{"n_layer": 10, "d_model": 512, "n_experts": 32, "experts_per_token": 3, "d_expert": 160, "d_shared_expert": 0, "activation": "silu", "moe_layers": [0, 1, 2, 3, 4, 5, 6, 7, 8, 9], "router_score": "softmax", "normalize_top_k": true, "routed_scale": 1.0, "balance_loss": 0.0021, "balance_bias": false, "router_z_loss": 0.0001, "router_bias": true, "init_std_router": 0.0349, "lr_router": 0.000384, "n_head": 4, "n_kv_head": 1, "head_dim": 128, "vocab_size": 9341, "norm": "rmsnorm", "norm_place": "out", "norm_eps": 1e-05, "positions": "rope", "rope_base": 10000.0, "rope_fraction": 1.0, "qk_norm": true, "attn_scale": 0.0884, "tie_embeddings": false, "parallel_block": false, "init": "uniform", "init_std_qkv": 0.02, "init_std_o": 0.00447, "init_std_up": 0.02, "init_std_down": 0.00223, "optimizer": "adamw", "lr": 0.000735, "beta1": 0.9, "beta2": 0.99, "weight_decay": 0.14, "lr_head": 0.0036, "warmup_steps": 354, "schedule": "wsd", "decay_fraction": 1.0, "decay_shape": "linear", "final_lr_fraction": 0.0, "batch_tokens": [32768, 65536, 98304], "seq_len": 1024, "doc_mask": true, "train_tokens": 434900000, "steps": 7029, "dataset": "wikipedia_en"}
Below are experts of layer 4 (counted from 0) of a mixture-of-experts language model. Rows are named router (the router's row for the expert), up (a neuron's input weights, with its number), down (a neuron's output weights, with its number) and show model dimensions 128-255. Each number is 500 + 40 x the weight over its row's rms, rounded and kept within 0 to 999. Numbers have three digits each.
Before each expert's rows: "comes after" lists some tokens at least twice as common just before its tokens as in all text; "comes before" lists some tokens at least twice as common just after its tokens as in all text. This comes from a sample of Wikipedia text that the model never trained on. Tokens count by the router's weight.

# expert 24
comes after: "19", "20", ".", "18", "k", "b"
comes before: " |", ",", ")", "%", "\n", " ("
router:470539499526503472526540473480428524546539518547492543463586527481489518544510536429393435437521480535448492546519492548470464473530561486512509467530491531523474543497582491527497540551441588547444535533513473495488506519555544518476484431500519560557477475472487518478495525542485467500508455532490460506473467457446454426424571512459457532517558463524485529530463579440496454476480
up4:427483538494516462445504510532490522516529553524456443529514516492495491489533512489423493509469493501440426428517542500430516514510542436542533485491496468495536487577530463499462472502519486452507477514562469494488553524447503570455481502485466499455509449500469479544536501440488480487478529461503456491464471515486538481486472488491491486536468544467454528501496475446586466527473
down4:552443464473490462561535534521482441550534558590486508466489428471523507569512508547531539455528486558505468545526464542530526497577454460450490475512532515552397427464530529485480470464488451497481556490480532448579453489524523486492512479559521581530493449520462457392532524522483526502482518485460555500482431503524501443495514483465499608492526460528513414460544521581532501484489
up5:493464436467432488492514434499506415480515463516539513458518555453521562461607480495563472574551529527472447509555480538534500527608419431521533451521515444504478590564582461509520483489480551505426448534535442519512510458490459541482528440428539453473460560534494535555541524491490513584515499485473554515469560439495500496510517573467478519526481495439505482498492515499470472490539
down5:447493496486502472446552557499436543491525468468511462434441479531537522449483496564468476500487562442535508404479506464585447503462447425511505550552523494485494493561493535494506481533536434553539552571544553580573501496487478508453484528501478508482527532509489490482437508539538501460514493489528442448484482490487460507476507508548472564499476490526511503475448482471509482501445
up6:498519538537460514465600475494522544498501520473497548496491493495558568546506521519484430542509507568493486533455484457442408516451491466499514507462475560508479520552585503542513481603482476558477479544460499436467515461504472480482517424524488522524540484424514445503495472587501477552543455515491559427559495521511480468537544512436528524486534451494540522530467481458442473424489
down6:519433501555499457494454548448501434503483540552501529453509473508507447547502540476566470545555443549483498477530466456496511486575463527476534479485468516481489477447446494471536574511507544496512477481495491468502486461534521460512470476506456402554449575486497528491587511441521516563507467482469496548518484539487478500425421509458475482469534523553489426482518460501479444506469
up7:513507574532563454546452563474512509529450446591474539580470524501510528548478519502422571495531510496492501436492472577451491511454518490544422470483478496475542562470554484547506561452510496433527487442598455478412547487464499500466494483464464471367539473539491444540463521437492499457448454546442494517563429502484531504549563529591438567485555523489503544522479475457544501506572
down7:536494480481490494493518489485510529457463537431415520471520535462474437527485486533542461526476472529461467506448503465484509537440509459484488486455528478557473471448581495536503532442440459407511538542539525533494476476492434499426510548478455557463475480512533546478522505429463476467433528538487540498535525503499519472471556497480512468472423509475520504422531522485511474513482
up8:532510484448573510482535531459493461472577540539491496548519495518522493504436556505461523522465523396458513462612569573481536554513543486508490482548490521500494584522518537510471484491514538510497472475503515458500461482494466491499452514485458589443520537468458476484529428525461445541570501454496511551522485537593442478465507529475473469528494514524469451513509524447507417505504
down8:446497459483568552580441512541442479546529533469547453452535475404494538526506518519529523449552508544508542483502436554441541515469393515442518537527485489430568510499508517539501484411516501504469516421574502530460463499523517521527500472476576532525460512506471530500471533417528466516558443473468467446499490464488531503445419450430496513543536518544455503490433500557477535494476
up9:484466489475455532473498526556511491462572524531500445440523456501504452510533497524527497469461476548470416528495446408493505433487469463488559464474479504399467467487568462486484463537407528504509522501559434460584537533508490480495549468447498496499520467479482387543506465459456465447499517482552504495477487496490493452501540493444524522490487461504478472462520502429519501514510
down9:510549490496519477399589519497500511493611528503534485511551467560491493525427498551459573494530438521485475496460551526517477499486555513531499582507472474534483492470469461494513460533497470416480419469519472500501498512474529497507549506515607441485483471508485469443513534505488493575506546480472494517444464478496435467543528506516496489510509503498518534489449469523556469544531
up10:536534487500466458510477522420462497478532524513549446419429489523462545490499502514549492533495473529512492463537415524452499535469432545525552533563468544581476501548451429479418508587503467520450466517454533497480454520378485478479493480500460504589478412470444460476518498499450559541499461470531498492467454450518545527537485532518549520478508531531536574513487520533445531483540
down10:443525595451559504500525544437551513527509466522580471474412465477502510457457490485542539524474488516480513538487515450546484471536495535533487528521441465460458483587522560499513555526500464514481375526420492605480489492492534506460481463463534432455506534451528443513502527519434498505495508504487509445513550458535508547406563544444457487545437420473495516482485436512595427444474
up11:471531522477513574551571435537528507584451488516504472500586521518498567540439541411487445417479474526534503536584557463418479474440450517472485546491469440479454490512472465511441526469469501528531450530487513512436514461520512483532538416499512452474413552468537478544469393532597432595539473456569466485532520510488492439415566454447483529483563450483476496491529557480519506422467
down11:550437479505536511534520495419454515459558525476461490459500490453556452522488438499536462520475446516504515452574406580564492583543490495499502518542482489544531511470547485527533489518534488494461499504538500485590505470430489463491407520478494492462554524455503542467548429501475551493484460544440511554501458529479463512530497512558450467475547534560470543492495551526504438532460
up12:473525547518453492530541494424449478563509494430547510488514555504566492560519474483487489555526528491525473522525408489473483556572427458401527474471412518555397573525513469533511467552499484487475474517491507520496495549479535434494510451440485490531573528520569546477494569546373448456466524483533476526517547521465560505441530521524482536522450448493503480491516487466346459455509
down12:543493452476420472477555551537516439503513546510472450494462437425488507494521502539515465607614539520441550457525463492568533497565446524518505505498481497442493480509506520491512526454548497506509528476447509513511539448473551546511461476531520497531486593470427494480427529548531532479540493492436504498512500524505446537463464548460426557412493483546554467501498440590558484441515
up13:492507432455497523497517503532460484507483515506548480450461522420482505505483502435440475450498524537477509491587530499409470530437508528471526476548549414484504480489573418490464495554488504447507496474514567488507510502501454459543524460503517489418519492506583491462386475554556496527587469506550540511461504439514489618516438475583573483515457516459512548515521577537513473479501
down13:524509509539435465431478479519492520529551488457422465574490450550530493433479540521542600473515507489549514459519479422542492517514478509480492596500593484507504527488473511539479537496439519478490537428466526501538468435540498538479537480519531537525487493517550435533507499522442478518536590461486514573514474479509538444501483506518493506562501409497481501521576467478529551431479
up14:533496563479557491437514426441513485482546501488455508448552460489472529486527482486566532477510534514520491567595427528631488528465486508506492520457418508539545452497494470518430503541429547482516430500497475483501571451438584542456501444501447494546477457433489506484441535556536487537510527598487550516525493561483577498559507578509503548508465523561477450495488502482561557476438
down14:504498593462508526516505587547508511508564464461494543468467467525485476522409499504481509512536430512521487438438556501522489455524532543538430539518462545493522473583461476490468464524537494455446431549469497533511459530520449411572541530540498457502477481444473527557496500504551517502465521551480521486492424491550484574485549436505494518448495555459562580541470530484508508515569
up15:430482563568482456479526423455472534530405484517509469513535514500469460498513473510446467531531507403483484546607448547582491548461510478498485498448389479477482574514478500503559493544452511608539494477537545510496582478523504515452510473507486429525455601520473492537467477521538498519534482430488433490477578587512535485500523531475464498469502487427538423431501486470509501447491
down15:525447474516498494465536549562513451450541510520451497504486478442529550475406542477540453500461501604468477485444513492508451470545496500497453516479532464534525419510544497499438583504489495435510478510472465490551476501498478369478490541558446498467534484402501501464540461484439504517483437573518529548572426540485440529533496502494470518523501500517564581518463490540453479524607
up16:530497502464495499499574497531522497407514507567607470441468531504497477552529499494448568422464540494512515440444506523438503504580486543519507450513502474486486523495524515489476466524502526410532526519480445509492484448519570550542527480491477520520537533598502529459530449524497539492510456588483481551562510492541497564545464463531522473470483465456511518476473518452375446504575
down16:560501524466514485469501437493474495457530461521485485480456505529517449498512437488493504557467536482526491490488543522565530481490499529486486525537558443534440447582557514503520551497489453485551472505515578607497465583506424593497463493555541531448507464411477505472453472551484474504439489502488469450544513504589476490448478490470490500470390570529452491452482452419565453497443
up17:483511527503422511511549489506507461536465502516575540486506420510448484567505544587540458488475476492514440486539503446494454474436525429576466521496503504438484530508473451510519488481497502577490467476522485496508515491417450498533475507462501552483540479465505533514511483452543487545501517504514490483463506504443422456532567470455446460523570482465535477512521543449501508523502
down17:542508453398530515471506508485441494444570466508483475521533503477578472539503448516461452527472542488513450518499443474529505481452438493467488539461456504523461447468458550496485458498501479493522478462485553513493500496491490441450451508537539502489475509539495528496569522470441511559544505496499467595442536497445519506547467522515469506513460507491507515506450496488516489450517
up18:523470451457530468562525559524527529429542483489466474485475468454496470511547468522532471560449538506521505502537553519522423455476419528452544506544490468546485570472474509509513527479441409518563519536534556443489567409516526479460506502529488417509517481540503518552489474535518546517485523560464491504536518535518456498513564452517531504524491466544462513542512579534582530458504
down18:529477530539486466510501544588461598454501505550463515527426521516491564526539471427511599481424448476525540465609551489476503457434453408523461519538517493527512475488485489559475495526545515504586485559476563485502454588534431524523437546484533448437484537485449442527455484517499540539507474520514467464456450447495470444507553462506527473517491481519476539476423482540456463560474
up19:542458523458467532506557554435502549505592512517567474567495514472522441501520543499491544556466508625436427489524579571486493413424514487512528500492502415498419480583529484513531491485503551501546545582460517490493567420497482478513554490534504550490507449545455513503500500467455458494476478459515577434508536501465430518529486468453517548476408433494483432525453490487511534551543
down19:461549502435527491535492462535554445540507510549507580457540502505432532448498490547503465532480437438549448604511438520487478483522509504531539473483474468517545520466598478493534505526483481590486464488541444386526503523551510548497535506421417461509562465603442408485460537559455480489525579552553487516534454513468489426523528443481509555486482504538445495520436443497570528473477
up20:456539518472542467558554444521543483538542474454433472563460500509417527527541480488465550496512499633440551555455501517517536437486532540496503479431449522619502436486556521500521502472507503421578487497521482514501574472473516538521488534457483427504497484529455497506409502481610521507589471544505451530472478461519490507524481490541571527546431504504543530477468543467523528476491
down20:506516451501510488475492499455464456431595498499537490499476521551458450492498417552487464499451497427453438475468486441454457565452520445483492504473473479545493586509481441512483453449466497442530461542537459517476436500428455458541491591518431503502502442531517467527502460484528565552555521527486534515537414547511507509455518456467524502514498567475487558468464553522487518513568
up21:516506493490514543537524484452508438504550512558447458476527483488489514494540445465447492479476509489384500479524457517460468501505427506533502553517493553504515491496440522518471478479526477469512417558573489470465474527451521549516453476425475475491474524480485450455528527454570517454489443433512516470511530424505516461485606511485487472503582491490539536522542500515540420506469
down21:502502466451479480432481417523435521556490454421567425548476578543497471531499521510527460508580561476477603522509475480491482475483458527510475482519556494533489530484488521459472530490493457503486504481452534492484539456514538501555424532520568513528540493462504567453576473517525461508489576496489483502492595504522565527485453538591426525563496543499476425495427522542485449484517
up22:502550512498493510564546518437411437553465521449458459538488523494477466546489494533505558544523467555503437542466500495510481479503584518533540471546462476515503524476501464557468581540492495497465557432536576517469532527503474485517444505482500530402555529487514510497446518481480478575520563526450497464463508483470564482514510498471448526469465502541518461428510486420473479519554
down22:530553415534469514555444443465475540497484458481563453463534515436469489461500442501477448480466540508460521579471510519510511587534500469529436479467545517538465463525470469567508527450448508495597507473492450521476509436454552460541494482504523520535510480435455524470507511488444569508538493458472587545435469531415511450533482520583560453478503616463570449512445531553494531464481
up23:510511579538524426449532442506560463480540502551430435469562528481443476464451470470622529503541499521439474553561522526557451583510478539570548495463577538524490542507474540495588454528477477547517495508479519526475484477514480476466494510524493555521518444486506547544477496403551469545493474524559552443522501533450590423531428542487484480508504488469469500502366481560522518513472
down23:538507547493452538515521531460503531520442519495509478536518596467517522460465483484517493469392448446489454448480448424473507462543494492501470508472473515538491508443538473520480479494503510488463569491555437473585492450474523427448554600488512441589495555505566558611516469436490485450540520506445507516525479449486464553464528492553478472517536474512518482601501428516430548558480
up24:466550491546545561538478534495531452435473431566530532490482511447481523470486536524431501487554495441490491422437407464373515454442562491498537450523491520581514555474550506512485433519501458492499506424527480495479468538461456510499564554511457504527514532574543527521547475496524479469515394476475531546511454457502553515529472454503524565501439418508493520558534526469425471490472
down24:447521521460538493407460505510537520500499498506469540498554571448552548521464482525444397517483486474535509478564558476419504427464494496457520505470519429474528468493482524541546479462459597502497533570466573524560469508523427490409561407503532538496423491540422532506515465469542435511567512489499469488549524641512516469528517469508498448435491517519456445522562515524496431508520
up25:512590501481494565495488458532538491455511433433511533561526525457509509550517507425399530497510460510476491495473489544452529437432550438532547533520514499579546489541463517572439449480514445518436459495489463512517515463558498424479555449407524531500517474485463513552508496469529440455515508468488570531511502502432451492520547538532498459476406470494470509455456502478559414505532
down25:502469524451426484540530516536566535491539518517597487496515432545485524567564460580423508432510519526499421469531496472501504542536510461517466385578539524517404525500505529472579470516489553480496550503549461446527436454560486483463504467490457528533521516552555554491473533495431485478559470448462467489578491490525526467568521473563496509461485522573473518439444474397421490479468
up26:409566523553527507533454487501485473573535555480511576550548519465421568541457519488536474517442507491495480516514495497582489472501531414503486532415519455477553487490486493531506434499450555498446484583474519469443495529448483422435423459461575535542496508486459529508490510447511455541537482512529516445491493529555521549445549508525471425512528496440421547500505514471517513497500
down26:475455520467440521495482484439547517548543499475483576531519488484492493543507491481528488520453532607443523489509458559450462533461401511470455444554463517502578502527511506473510482471513478528525509481516490472497476520522533542522514578529469458545548445496572533486497460564508520451464443497459477480536562481512553502494521504471492525498447594413550523550483450485455481514513
up27:525536451479535517488477514476454487543564545446555488499509517523420468567492563498488487455455494547515435480509552471367453504482587476421469522501522445489487471549509466482445467476464517483572490508501463466509546582479510535501498589449534557489479393529597534546528488482507625403488486480550546479502462465508491528501505486543486496578437540467425487437504448511504445438453
down27:475490524482524487467430559498455474456508484605484478528483440397495454573533474514510555530573536536507538466508482480531474552502535473533489572611448457578476560478543503521505500510455521423456510496508481455490519475525574518455428559477487462482450492502484475531527504534426512445474504510510513479505459603528504442545470473468458537440479543561484446453439468540519506521495
up28:577551554515516578515446498460507478498470436512551495494493499492454604530486513546530472526501507530409458455457508524538509513566475576493409535479486557491495470448560536489535521470525591412470433476480500519432522457449542512479523555469478549510505478499471497547558571615551595506511516525471546518489513479487470506433535491490464490542559511475528529495553490488482439486484
down28:432562517470497474472428439457509508530467515487469499572447483451556424470457447504516505549460562518562523504468532474409629536455498428472534539538559527414487552553514492509554441504478557459476548491469446450512470516542469520505467530532556424548425504538523533511510470505453506545477444510523532457483552485464512500503440499505517513548502490528504413528524501474416521553432
up29:483492466525482548498492526482468532495505445509463543430494480473523521492422512517492473466542562473557509459505481560503507505521467535433549516481487424472441456540460472577467521470485514512538481455535558498448526505472534482513528546500467460500484543500475531542444520531458490537468595520477489535506543474539577506622496453502533555548554518460437539513529554479451578504546
down29:409542469587497506519433412537487496583534477474486503570445461555510540534588549463545562523586507556485463555491511487461453487486507509496526496534544597495430493561491539520432494464459465527587387510470455545564522511430440523506511492507544536510498509496485432479504488444521410577446528551566441482501480449546497461520489520451459527545472530551529515496487529538498548491542
up30:506537419564531478468527536477586462558357519537485456490514499495537448519593554496443503528552448520554524546476516508390466500486458500480551511542475497455468488517518475511538506438517459489508541414592501529483530501509497485479554470474401468453539476523455519520487499451543525477440512537533503502510469471496562484541545476594463586495475451528486489497495456513545544485522
down30:527453526494493508545497504484539509448537498508502504449574508469498474488491555494454439511472454454502498485581518458506563486527483498527567540534525473576453512419533526559536488473470505451455522566527468471542444485483471485447496550457461473511458493496424505497514482450497497500525522482476510515517519548500461472513497475540543453476500533493456463478550502550500442507484
up31:589521591464452564523532545470484532471497501525474499516503548513483520581434488463549503583483520524520485462470535510509515398449562553421516567508472475531458596568529561495531482529533540527537480522392492536511519478495609544430552423504559495496488498523498459514473522499519474529484498462482537491503522540512536552510488513475513446475496463502570611482526485546467506478478
down31:474478457395501425440504566475445504468457523559555564490428523509502488517584450485491533491460480498480487483465531438492454488530453500465470441564458516520517508530534509456500487504491463438462502510516516502528573496516475511541452572538543493515497467457514510489479507531419489479432510550475498469434502437540500488546535452557487556570489544462503496493415533458461536489483
up32:561508451475478493497591567544517523468448471494563518451433519529486586469560562462466526510445511556508474582556460429499502512491520468468522514507457493528470455498555468499469540549478472462532425568550447515496562521453532529436522511535578499524542481483471582539487551526486479501512541555567477479518529467560468489483459506436456542582509525494452511439526546463580484449493
down32:460450514513480537487480553434496440505534551556499541459460512544548539567492455540520526458535445450479538418547551566538457490477492523508504533451491543465480475531500532472592494479540535571476453486510496567519481451556460509524459536451474468394533443503501531493472570576474459569537481525468513565487435537487531492453458506455442546373509549517471480449458485496523500515458
up33:615512488465459534505468511509473501439447461471504562540511475472449520553560519524468537526441526451507482413522498544541434454429493532515521492438518465574525521519542411514514517505499487512538536525497518524483501479533430476487428444456501473454522436493500537472532478510467499488465493468564551466474565552514536484497511498473523478582490453389551553456495555484499486552504
down33:486549578512530528459450462422546541541511542489442506526501455550495480519498490518526556452572448493553457574524477450448460487508458488479493481514571449432407450450501489470568499514544523529569498475489452570419454467536482494466560513558506482512569467536548476548483507575455472546468529447431540504512498514505493421543454525472551544516504474478498483543519486554572588442476
up34:592515470553496551464559502494486492481547502477558516449481531502437515524531568434422541467469503471513510490510441518440415525564500424509484456447496519512488484493556489518459456533476470458492487511531486443564510532456491518485529511472559521514561542518458521476535491490508501539445469478528441499504526438439467515490533439471527436526485475425573516392526515517563459482494
down34:429512590488508511446442465444469440487535498531495497499484473475535478551514512515462525477471533542511452442568556430483463442557534493497511523545501464431523490511456524468479475491498510518487483485494505589498488540552492454493488485468545501514471525495517481557494470626486425498512489519450488495560448485526510441423481570501501580485492530573461410567522573424480574491475
up35:488527500571460528531542468507433434429552523473559517463490455536506514515461601473506469429523528436491528478496494501484479514463564495449446439426518593554460454561509563515496536542486538508443513471519504541513525501569578473475499493554412552519476480478547562473540452502502473508513517527468509503540562527553472526538469522464539441467450477490475559427488534438440521554550
down35:474455573485470423487483513557485500491453463493541539528478494493482579525504402515500373562462495481568508494476534431581532470528502460486518573485429493429506472527482442505565496505486519514555421534473603534503517522472450494516471546561553397457461493527467496493394542517470518459553452486506540549492536462450483409508457491445466527557531508404484423521542509530453509460542
up36:519504536450559451477525412472436526582464474417502567536491528527481464502531514443486553557514516483561493496457461408551468576414462457458510484519503552507450475482490564478469519502448427498559471516531514585518468514527479521510545501536493520476513525567478541535444519435444506429408502604521483494410470494576512528559467473519473484500475495454597515414461498561497514485469
down36:519457539520453590552440553491463494433545496517496431510541498491521439479451455574470460557459489479496528503517544489537483521498475529592451476519492446580408503506512477468506513451519559440471486488492502423479488470487478447459388480497484439508518487461412467518510425494529444541555575539457521545565513541440490496463502488572473506499482540484531492522492476498477501591574
up37:471522524518506498558521528511515491433475461529534397519531463523485454539408479441515404509533566460486515515506489511499398481486445478507461521572442493474562528446512494557411483516529487418441504406556485607467528544517477473452424482481506515513524551509453499507491436435460504507493501488484544473490473420455498459521542431564502477489523473454487486501483517476484475556501
down37:507440512504513570522456477508512528558439488478487505455540481497459537521495456459443474521473500444553469545473512474474521501431453428525504548511563507482524457527435520504542488430456528486496468513593487508509440544495452570532493495445465482456537486488495513566459513504545490527528529452494477558572490554459562492486504587405470532570482491545457497471477530487561481516467
up38:463479545516506554559516430519453480525504505508540492498573486488518606559475524452456417518508497514441424608533469494452462539489527433480522488479398533454411536557500555538516461498459476536465466564496500531431525555518460468471488440487494467481535447483508510517528413481489467519557473499511477510483472432476486462497505530477428491537476477422495488491503489472441535511464
down38:527471502464474450487559553515509484461535519516497511504537486507474443479510497503462455467461447503471457477488440500518506461558492515488507439466539547497499528534440439501530496508501443550548476540482492472552525479497477485483442453480534527541523557505486542462477496426493535516497453508468509556463454516474439548474513497546483497426477515521488520448572463574499440449496
up39:431517465530478498532504511492504455584470487535526505508501502455491538505401522482502545412481510564454459512523508547484491508443526429508504574553544539455538445476537502490490497475488550526495501417496352472551480520453479496575506506466530529501507493549454529599533525467488506571473460520495508485493474544447470482517494523477488493536521465462513489519530551479585516462499
down39:454440510504462459436445521457503508416440507514584521443556494455536497524525466477438461517588481415588514501558530536484520505502422468494561559529549469489481583501535498550493503506511448415431473492518528531472512531473470477377499518508543490510495517496451491441503491468485521526536515468543492411501475532450429458495562502473504502521485509467469539492535449413468444472542
up40:567543488467452386462449487484472547441524455481475493443495474452557511491532499458446503539490511513448506553540478589505506500529494520467458513494461496496531519503491504482494451497501531533447486513519428501463521486515491485520448514463481457471472548511531541483481353532475479566544526487543526439465541509550411513441562484483496478472549520484536519560445491469583492527545
down40:466515522473519554493472474526557425476550556531442525476541556456449500559549458527559490337509443463503490496515495457487530484489483503481514459472515495507473475467394468496500508497526593568489479510548569582538548532541516499541525549488508486473418505430524523474465535472532524446502469472485464575481489443517555491515502446515498575486510473449484464517498466493504501538503
up41:480482472510505435456480584557493513539435469511574506550543497478502469496459538477430520587551534436529527528494397559509488443542503532522495515490527441435492583541453471514432438460538492499514533516455532497372514481452466490538405427576502479499459493415484491510523508442499527482505422511491514530523516518555551462466505562546494520510507527479512506457503547449422553465547
down41:532455542506468542498556493532492559514551481499524521532531579589513496538469523545511525404554491492525474551502510577489525489496511475446420510547476502530434454489524507550515511479483476563501485553533524477479465538474430427512486483454496590491483567529466544499437474564472447513498505518521493509528507547436461533600430551464415447470572422461535491574506496443469461451515
up42:468569467526482470513540480478462544579470494531506507498492502490505475446507508412554480516449516531486466593492509523520517441489502565535568460497499424482490504522511496520520486473506449577563495579474495513532524454477564512563473485476528528560498515498509528537552491430565541527503529502485482518478522525494453469449525459440504446528475531397458551433582532410456524481548
down42:468510508485534474485526543476512470492456504544562562456490545572459503514584486472460562452535487489450539471494514535542424443527506490511451485559555505493512532506487387504502530407511483594424549462537477490476435469504463521435530492462453480413542554457459475488443495538542550487574527445557539452475504557540519505483485496570500554471515440556550518487464474434489458514502
up43:492548505562508534472502498532493542535533466472508531462469417520455523473463526400454439521472525552476467495396477422575498469526453546483468528435537466529454443504493518535539466453450495576502458550467420473420512509488592446489514471515515542547453494488458557515587484523475478557472535495468508524529482444488499467482518525490666512513539531433520606514435458447469491455486
down43:500521499596500525513506590482471539481448505584434449554511484454530486443542478473502563432508554478471511445476495520532600553481525508603400478505466522488447481504471555501468504473463493523548522556481502444419520472566539496546498356498492528525417475563496489536520526523511488514462544470535489532515533520530631473486438473552477499440513514507468475469508503474453449491581
up44:462516553640496473499469538487459515554532516519478472455532592527458492509453487473485464511523506546509416490492517532414461459458544395483464451455562524503458445534484473500451537445486540539485457464504513513499564561548556512556506527493532548505476465518440530570536578470493485477514514541518491488448536495534463455429517496602468489515548514485587471503454523416480474480468
down44:510525457499527538495480545560473512441469514509463483599562457517522533469483438513503451502418470482424499465523469543544535556576526535480532544517487465539483524492548482460511576500519490505514546461553513523486485562497566483540513494515476519452460503555487511530576450516570531419514508523460491463508511552505556434524502511477492471523531520493476520473444427565530472554542
up45:541553549493519540415462493535553544494509453570536531523519526517427470514528504528512519526555465502541488422393402440542539418545491520495433500490521484483459481564493493565573473503489562572539529566481453520491485490500517507531531503519516584532480514517566460559497549560571466474509502561528532489476494510523522535456593466467463544556590559433499515447537458447501500464471
down45:530515530517537540496447498500504470536415516583480554504459481488463535469509476534525535477521474483510429550458487522433520440529452536525465541501543450523466434528481531448522411538538570571457479509519470456502491520521509529588551517539440557514539446521500521544491415480487530535451458544496539476501463522540548526509457573532447601606576498466482472503538411533497598474459
up46:494497539468549548525467540436513494506561442632421492484481553482503439513516511572446497482516470507514508487455529477604515552494484467538520503523481484533488468520505470507511473509510489538474435517547504466509493489505576498488514533449519563381485432463512503524478566493544513478477557529482494480479474540586574459522511482537486520514503551519547511444484491481541469533451
down46:519508485485549504514517500500437439474493456451481509479548526581518506454550468523487509426468493490511482500487500510481423502532427583493472481495564466528482501452486474576547529485450492477430569558489461490527463542533445480479568457536504539498527468480461553523572451437529550448592487542491481451493513482478502489502530518556480528460589537423581516474483525530483503530596
up47:446566500431493557455471474523465526477470467554511513473465381497446493491453592500474500565440551504488501475323440435539548458495466498482514533445554511527541397531500534518581468461424518544502491490408440489523526449470555505498531578545529554590519524514505530536545519544485499479519529510531485512541478534534540491532473502499513518530541561426501635489536464532443417491473
down47:462569429482521525552462583493495508603469479537456476557462455489456570427539533482514539528524523529497511538450464468481593488499550550512484479500531511498443479508582511475564495503460549515473478484518479472469490490518518490505533459515469451494516475540453470582528526532496450476455556517559514496521496525547545510496446491559465524501504498471523497485457473527474498460478
up48:502504444556497489439522473508476565569460470538403529499455547506545519471555493534447493442565463546470525540489518490489496497466500510567548506529487494451513446556540515530534479499532450554530479485563560551439510526541509430514617420493466519357448544437486477481442458473553472481484420574460463500519490433540553480528528540525458484460540521509539547440490521415547514462614
down48:577440480491497465538544576475526516406502422497490574467586524501529422523510504468513425467433453492521467475536498536482562520558499510451527474481540463563510487459469477581527520491467509471493557498481473444495480480491514505476488506515497510497452499483430485475607438450504530478464515506483512504549496520445476516577483419613524520489505556505472519482552508467484431546513
up49:550430460482563519525484486458513558452516517535465502517550567463481507555499481507491463480546462480524472523565564546465457531504546470556477448473503478530451464502580495536461590434521507460509556460525540478474515413503558451435500418538478421544476442468523423500521551494521494484528518553459502507490539502498524462487576543558489482474494482569541443539490498535486519505442
down49:575498522470513528527531556510536474527485535467542501542535439477516578462456477551528515484437488469480436465460435464545563478615495516524538562554535515533546478451527531450515447476469538434450488446512460494486399550555454447475493572517443479497568515480439507488541459533421491450528514460495513477524425495536496562511515533538521505469507519579457497492515445496489500430500
up50:465513461501473540465492532526571416539521534548533431529551500485526469491493574403535492546504536567553506535568475516509523510523532531541482496475423503483510426560469472503491441477504584484534451478512497513438519553490469444526432442525491522449561541443470490458523474456495447507512467508539519492483513405517482560558562462538565482550528501603457452471500581459509523555514
down50:483616468539540513469523528451469532550477500476477501504527395530449542487546506531478526513504445433510417557428486496522530482521527473569545527472548555503442481570434454473505544487472456513566462502563448502524507472507470533542580435453524467549488421528500511512527522512535475543520519490558430534501522449462499497492480465453533523477502508539501472505489541476507537500437
up51:459569530491544528527536401520473492472584506482511470473590474443535522505498506364432445461510497568491482567491551509452543499539509494492516498507454523468478502550439535526491541453487507562455428524411516496447489533520492480480518483453533484536390544510474475545559490537546441560523482504550511497548509492514467509425495547437516519538580468511496495436595561504477492502500
down51:527453476587507449462554576464453533484477532481518531436474527571562497490479465513451496427509478486498485440503477534512434607506494438506489526524520532504570532483523509531547557571515491560512524533471547562516484440516518513485435483461577522516528554468520530418489487435534581497517437529470514462417471480444433505481502522533531467452519524461453522453539443526460449452503
up52:486494509542455534486572512513527511610514473510502461463499510423449500478457546536528513490459463496449474466481508479533463498454481495463559565528563505576469517554533487504555456517402552432527540489491467469436556504436522514531489468459553494445580501517469554572519447498456516520479581532511492476533483507452479491462548571464510524544591501487526577523465587464518499405498
down52:488544494493518517470481445542512513515504484438503576548414512498537524556531518480520537503532529516507471501451522494454479464486523442504547530464431495458549579577465499533473518489415487521555431526403502509391527494541471569525508470475546521505538484528533452560514471503531470566498513441521509458486493477529496495514536534430498498548472448515490493528555581442458498434542
up53:529530539517551507534581472469464471567541443450517545532448568539476464513497495493394466462486525523489521495550485498508490460394581483555491504581517498503554516533480433517552500507510442441464512436475519505516558565448412494504450452501576611457530564425463559519447568563482476495597453512468486542468514522465483543486473571488473530490573524548479436504461503450540450478522
down53:497423537476452503561475511582506525566439439480538437544504487522452486448454541546568485493556484510418518470496496507523526574471554491408463516482533467498520506451525495482476520514577472489540536480538465456473486505466561480549505514573405466380522437449545461511544541525491456487484501482562469504533526567491498503469520507531503455497435506483539479572527486516538489541599
up54:563493527507551558502490485492525472383552486535557513469482514524483518516514508520475549420481484489518461451506442484567525535465522448488494557517512483540526449455501628500527461507464528486474501612494479556493470427479491522488516501500510473534510429514495400485476546530548428544519475540496539522500532487528482489574492532571547561514521462479475609546557578472532493460500
down54:489551481497496433544514515469505432439464446540474468557459506529621583472456491485486510475477552496570520533531524483450534512476453530489544493444463522488521436467432540459531429553529495474502503540491545449475468591487518513431513508486540504470479474468454549520449480476543452523584543512475490547468483534530467460459459554578516538573532441515514512544455518547478498497458
up55:437466493485516484466546498494438498490520507501529543497531487492534524481534543464447438525524477584541581512567485540477444517479502555522517506447499472511505467562508508549498515461466477573563476565506533497504569481491582456497564474511462489485547427505537507504397526533478516455505480559454515546472536556547483546481486566467586510500500497525497486523542536477487488398482
down55:518463471480496468509538544548494548495462512543496510455439476537455569490519451526541508559439510472421537509469423539446580539497526450475449581443494486524515377524503516537535505467549536474496478468482466458569480456538564512487438543485526497478483441464457495465588480407505579549515476555503482569556537515532516553465503424447412465503520411533542539463484509541500468517506